python train.py --d_shared_expert=320 --router_score="softmax" --max_seq_len=1024
Below are experts of layer 2 (counted from 0) of a mixture-of-experts language model. Rows are named down (a neuron's output weights, with its number) and show model dimensions 64-127. Each number is 128 + 32 x the weight over its row's rms, rounded and kept within 0 to 255. Numbers have three digits each.
Before each expert's rows: a language model's description of what the expert responds to. This comes from a sample of Wikipedia text that the model never trained on.

# expert 6
It responds to: Month names, day and year numbers in dates, and place or venue names after in, of, at, such as June, Oracle Park, California.
down0:120091148117156117144106161142121081105124108191155136145041185069125115182190113127151171111148130124090113111150164127110116146078043144189127204128198116117129140144115119150139168131158078
down1:164137144135143063169140123139064181130130121131110111089144126133028113112080105189081095123161131110175130151123111136135039148071111100124132147122157126165112151169140072095116154113075081
down2:142113127155137084153143077158182137134183218156137198137143134101170142149117146166120167138124093145172103121176169164120196118149142115130098139182136194183098088123105122145191128116176097
down3:127086214145161150117103151217139101139122181152140144164160127144086108101122157095114162142153136080169111131102119163111105125136119093151185144207143134147159110136113137143079126165098119

# expert 13
It responds to: Prepositions such as of, on, before, during, between after a noun or verb, and pipes between digits in sports score tables.
down0:082154147121124147113135128120147138099160146091107104155136113148099067152113153154138155125144083122138074128186142119138114095102121132045204140115159135151100156160103075155130072105065103
down1:153151105143094105177140115154130137088191210088084151141135131134152188106111120174092095095120172160090098123099118134179136165135080149115087192100150189089097137131111081130101197168119103
down2:112120134130143127216116103111060183098130114168126120142125087161142147158190137161186119072196135075124112146164151090126158135100116148106120080114127083143131168150117187180087178140108098
down3:080121106137183073189092147080176150150127185110156131117133102129173143105114113114113092090145138112132164143111106132142141175029132162165130170082064079147169102171135157157112159130120082

# expert 28
It responds to: Open parentheses, dashes, slashes, IPA and math symbols, and clause-opening words like However, there, would, we, women.
down0:115123120149129112116120138132110099100102105178165044082125126220112085091081080150097148201132126143078146144138119179163095132114128107098154174161139115124128105142102099138108101112097111
down1:120121076134119108073149137108146176124138140098107128120202114127154170135157135141105139106115118098151081144140149092172068123146106102083136121120153127106126119122073113125155193127146131
down2:070170132140132139085180108145106141188121155091130169092160069146118104102133144162104142107157146168128110127184140128168136158090138135091106161158160117126212121158159184107151170173130132
down3:098109041152113065073099090114162167082111132189110152177120137138122134140164117137071120128122142122104136121119165189123157081141184122191132140082108112128188077118134140130094151138179086

# expert 4
It responds to: Middle pieces and first names inside personal names in sports and census tables and lists, such as Hi-gg-s, Arthur, Monica.
down0:134187145058130151092138127136168135154142129135079127130105128102158109107060168134099143166133120135184149141126120111076138130113072117181135149124087083083159104107105084095120112075103141
down1:068082097065127059160138138126096134112128094117109146130109097185172142167152110139111138167189084181100149121146129103203071164122143107123110132150119154081158081144118127100099132113095193
down2:140145150149153110138116083098158105154070141143140153142147133206053148150199141095106104125122161067104113150105135099141106124142136136112122083164129136148129142098128116200126130112126161
down3:098140154179127179120153099170095165118132098137111109130060142115157114121104128083123087128091121060153089146133169100196134109069135152147086115209100122100100105166125185096148145156160147

# expert 15
It responds to: Line breaks after article title and section headings, capitalized name starts like Ho, Ha, Mc, and Thai script bytes.
down0:159105169117115154126131106090173160157078159103146134138168094138105119095124178159123064123097124190140069070129116096183136149091155089087177095133155096144139151122120141099203159048100104
down1:115176101085147164074089114150103141116138117134095077215114150136066098146145111083107178161101134150159172108089124145085127121104131096107103128062171108135145070164129106095170149130132169
down2:160137122200178150118131182052119077120157132103111130075141164101157147079176177047120189161135171100077146140138138184147139091125185124160132179131137159118130145115134130124136134182088130
down3:120133201156071116170201114131153132185088115144125187121172183062090128107163158149160105181144091109135097188161058085155130167111109154141162101122112119103193178135154137084061103078128126

# expert 0
It responds to: Common nouns and articles after prepositions like as, to, at, such as a, the, building, house, role, Park, Percent.
down67:164083130128170149158060102158077133153076095120165130145095135137115117109121158187098132100180193135132115102127088164072191127109147138155134127134126084109092062094071170075180127138144153
down68:148173134069114095083109127122099141135153143112163167091134094077125138122107106161131142114158090080123108097097106173069125161155044161165138118132155125110073165135121109113127096080119158
down69:174135132103120125141159145134162065099086098164159130106130103134101101073160148170055140139111197134064194135082125155131090142058101154157168160101180111124122123182163130108123066144119119
down70:149145076110124169082108095124099094124092126129163106110126208097124054074168075108170123165140147166102104195161106114116176140137158114109141078145159126119096128159078180105137108171094128

# expert 2
It responds to: Mostly the and The before nouns, plus the first pieces of proper names and abbreviations, such as Theodosiadis, Shapoval, Uttarakhand, ADHD, MDA.
down0:115096166119160118105156173184154171132118087078135168119162146148103093120124130102115096157130162139185121078140109153131114161086097189162148120132115170128123097164103155085164159150106063
down1:130154152128106180166118122169162070147140111110159116148187091122161131142170108118184074153204149124182123068156189102108173130104111129112150137130081141076066206097093130076092116191119107
down2:173161137108134149138135077125158155085154131132141095114160081132127140091135152126134098099110160167128149062054039046142150132134095108137159143144143152120143184189100098175147120115101102
down3:098099221122075086108118105102161150163128162115085091178190135129150196173110101129142178151153130122149063126128085141139158145081086120090155098110124103078129118089119062118128205140117134

# expert 10
It responds to: Opening brackets and parentheses, hyphens, and words like States, US, Russian, Church, her, his before names or qualifiers.
down0:113132101107127143185118126155072030082101091157102172126086096163087137106127134118069091190119141134097097090131184112154099080165145120146131128161079207105110108142113167175131191114130114
down1:113129122136109136202155097136143105082093117121153130108138095123155129140086069158117062136110150186142069076154088108191147151164133099084155176132148107128123158171135137101075133176109129
down2:108111166233090126084146146108192085142166185097138178185161104105145154141074101104115117150104150143120127121101119129130139117117106107104113092129144170146180130136148119142105139152113110
down3:170145138145163105123069163157093124116140100117142144171114122153125201151154096074178106076128150112148131192120169161138180086154057160060138135070128152151132146149116097154184137180192108

# expert 9
It responds to: Starts and pieces of proper names and foreign words, such as De, Van, La, sur in Neuilly-sur-Seine, Odin, Teton.
down0:135092138137158185092148162092144154143130091174081134172122152123060130122137153170073154134141091104162085157098224108101137114137155162173178186148073148149173128139102114180117131128144139
down1:127153124165110110146076095187134149105101197161124183093102139169159107165125100135159170115160081098179160166109099127166101128202090100119158142138098136128147129111168141069130135084107154
down2:166215157074106143189102140109118115139110155116107067143157075084127125136061127108129144143128110108180139174088181136156125173168168174099136084171154142163130102116129068107126173091170181
down3:139117164109130113118175127104154172088136154116145131182159128160125101100150174125168169177146134092078093195174140124152099122186124161126081077136123165111111092093144174126129118148121156

# expert 27
It responds to: Line breaks, semicolons, table pipes, and closing brackets ). or ); ending clauses, list items or table cells.
down0:172107102106162131202124162139167076098141130119097151161070179107133133131158130129169137169144147131092082169137113116099162167148186125111150128181132146099164168192069085165110168146139125
down1:131126097157168119106159166114110087119130096178115157102154144118153144196126095097180081106099139127133118199134143127141136150071143191130110171074125124087189168151185138151104104166133175
down2:087070107139078132162080125121144105108114174121130126048145128086113110123120129094111109138133146118171123145119142138083110086168161098187154075146172116138121072138137138142089126110120163
down3:098164123120125085168110112048126227089137114141109093091181079147113130091120136122104087147121156096136088122159151121154131145195082104183112103122123185138137157148080125099079122120102151

# expert 26
It responds to: Line breaks before headings or species entries, and past-tense career verbs like won, played, began, joined, led.
down0:159166065174166152137124118115092093084095212131102095159122127092071099108101189157182115071175148108121132137178123115125125135111202104182115095140109134110140134080145130111144150124145163
down1:140172171126153117050167114208176122136192121118124149106141100075081166177183115047117127139140181129160112098122116089164123085144145154073055084090131138126126093149187213142137143126114135
down2:129121176098139131105198162149110079165091132073067108186128152184141126082118134119082152149104165127127114107092128105137145106110170065153133134160177182134097106077103087103151117178156070
down3:138116152134085123069135164138136117147124137140179114166106091095098145174068117197112116191117197058086107100173114152139117103105106138200097093132136165141169163098175141115098133121109148

# expert 1
It responds to: First pieces of proper names and place names, like St, San, Al, Saint, Peter; also the g in Hg.
down0:165115190098149123052132057124153147108124179057122089099090119164103148128118113187108145172106162192094108097143159149149087139169108092112105211132128097123164164159145157095090118126080103
down1:198103129120144165132124148127108113138088150161142151134139126121129172113122164116099121133123125077117120106135106107117127123131101128140115105139118118107078115129089104177123205096107110
down2:154177113080126086108201147109151161125078103126130128155116105121166145093130189104102142126075084145125107088092115066110116131110099142100159221108206147169116106127148146157119095155089100
down3:104132124125080129076143106201085165115123157127092125121141118203081148176109128128155107131172129179107137141113136084197123180162125175136097097173184086157094127193147163077099107123157162

# expert 24
It responds to: First syllables of foreign names and rare words, such as Wehdat, Chumook, Shandrum, plus Cyrillic, Korean or Japanese byte pieces and LaTeX commands.
down0:175139095134115119097183164112092063148131149158121126160139103139152133126166115099163099066156129098107133180140138087189119182122146121167141163129104076174155170134137096140134177087155116
down1:143079107128119114167128141117155131160120168102176072101171103134125115124132110160129105165180100118109104091128172120118148102125095109113086202170136071118075189072091120166140180126131146
down2:163092184107107156193155187080131122128152115123079070125095141127179146203105120184117136160134126100091126103154154110060148140116152104061091105136156066109128143170054093108172089166163145
down3:114132117134141110138167161093094136118184164131148152104154135135138130163112094112150159123111163121100091176131114089108156151094121128155138120165054152110085119193137108127129120155109149

# expert 18
It responds to: In, was, to, at after a subject like he or it, plus == and = marks closing headings and article titles.
down0:182136082117164141125107100108132122121083089135091063167103143152135158142119137164130155093077175162150078107108132135159087138168162141113085146098139110133133186102164170106102123123135134
down1:112063121161121154122133163148136167133105105140119055138103183097117134147114110137161109125130113097129178100075122145129209077122131137167133132140114143101079118111102120141141165132134114
down2:032112177159146139142120144119110126110174081111144126095149147104126108138151128119122194103160135102147142106116118120141136100141116150141160132148117134188103133150122151058147104132170099
down3:102090107073082116120140165138101162130069158132134134132181117159159164123085100143150122111138155175088051076159194204128137096154099160126105129159112131155177130153069173131117154160128138

# expert 31
It responds to: Word pieces and adjectives or nouns after the, a, his, such as wide, violent, mother, don-key, plus On, along, among.
down0:166155163145148113162124099106141067126145130164124125160129116113086080161119159147116087176114087113131142113135185176122151151090148117153156140158083078156122106118110154093132054164145066
down1:128072126118192113121077126166132083175122110155123093068096173096131083186106111132143166143129155131084073147138082143157108135091172096120117109111140117090115140179139165099132127182134152
down2:113163104205146089113111161120119112133130203165124162182193117071132190159121120073170130117159066087090109142170168153149129119162135114154097071149077135117150160077084132141177071080148104
down3:185107098091141101106110100081087091098094079176130154124119113114121121101126124113101114104126059094084127150123107103113143166191172136084053140132096163198129123107149124146146110086180171

# expert 30
It responds to: Given names and name parts in rosters, credits and tables, such as David, John, Sir, Weiss, Hansson, plus MPC.
down0:147196100124086112156129152091106157119123167135085136126093148073100125117131123134108151133166115173142173148075025093167101129117099143137122170145100120075155136124105101162124102144152136
down1:169190127119142113148139092100144138135122109147118130131194121123158120130139127124163142081093145152128126099142139140132138101098092169136080149151102136189121158204133103139144112084199109
down2:131121120140114124100107137100188136124124109142180110097170148173172159125125087136112158145137081134104131143150070161220095160106105150149075158106188090161115130093113084123162101142146134
down3:140143125104186185137094123119144146137116148153136107115185145134092092144143171129108171202140196163125082098112080170166151170108097087150190129141083079155131097136146120078068131127144102

# expert 16
It responds to: Commas after day numbers in dates, list-initial hyphens, infobox labels like Founded or Released, and commas separating list items.
down0:147104123196164106111132123066130110126128142145148193176095133124158175124077103131155116110068096174124125128151111173124164131140108141135082130147130127158154147088102114163118079147102080
down1:180137105086061111164117173141145145137164110123114091162149141123077147103164120112157110172121159125068120100117115120128120099138128162074163063118057143092088117155101126117089122150161177
down2:112106105125086050153121124139126137142109125149125087072100138155133102153116158145179130082104106118110088173123125093176134064123138151121123150134130088161092124129124111178164165138100137
down3:115116140146111066074164104138176124110201179167079192108097207172081139107124166153158145147096217174150147097103121118106149111094097104118118140149120150154130108106088125153139130139120135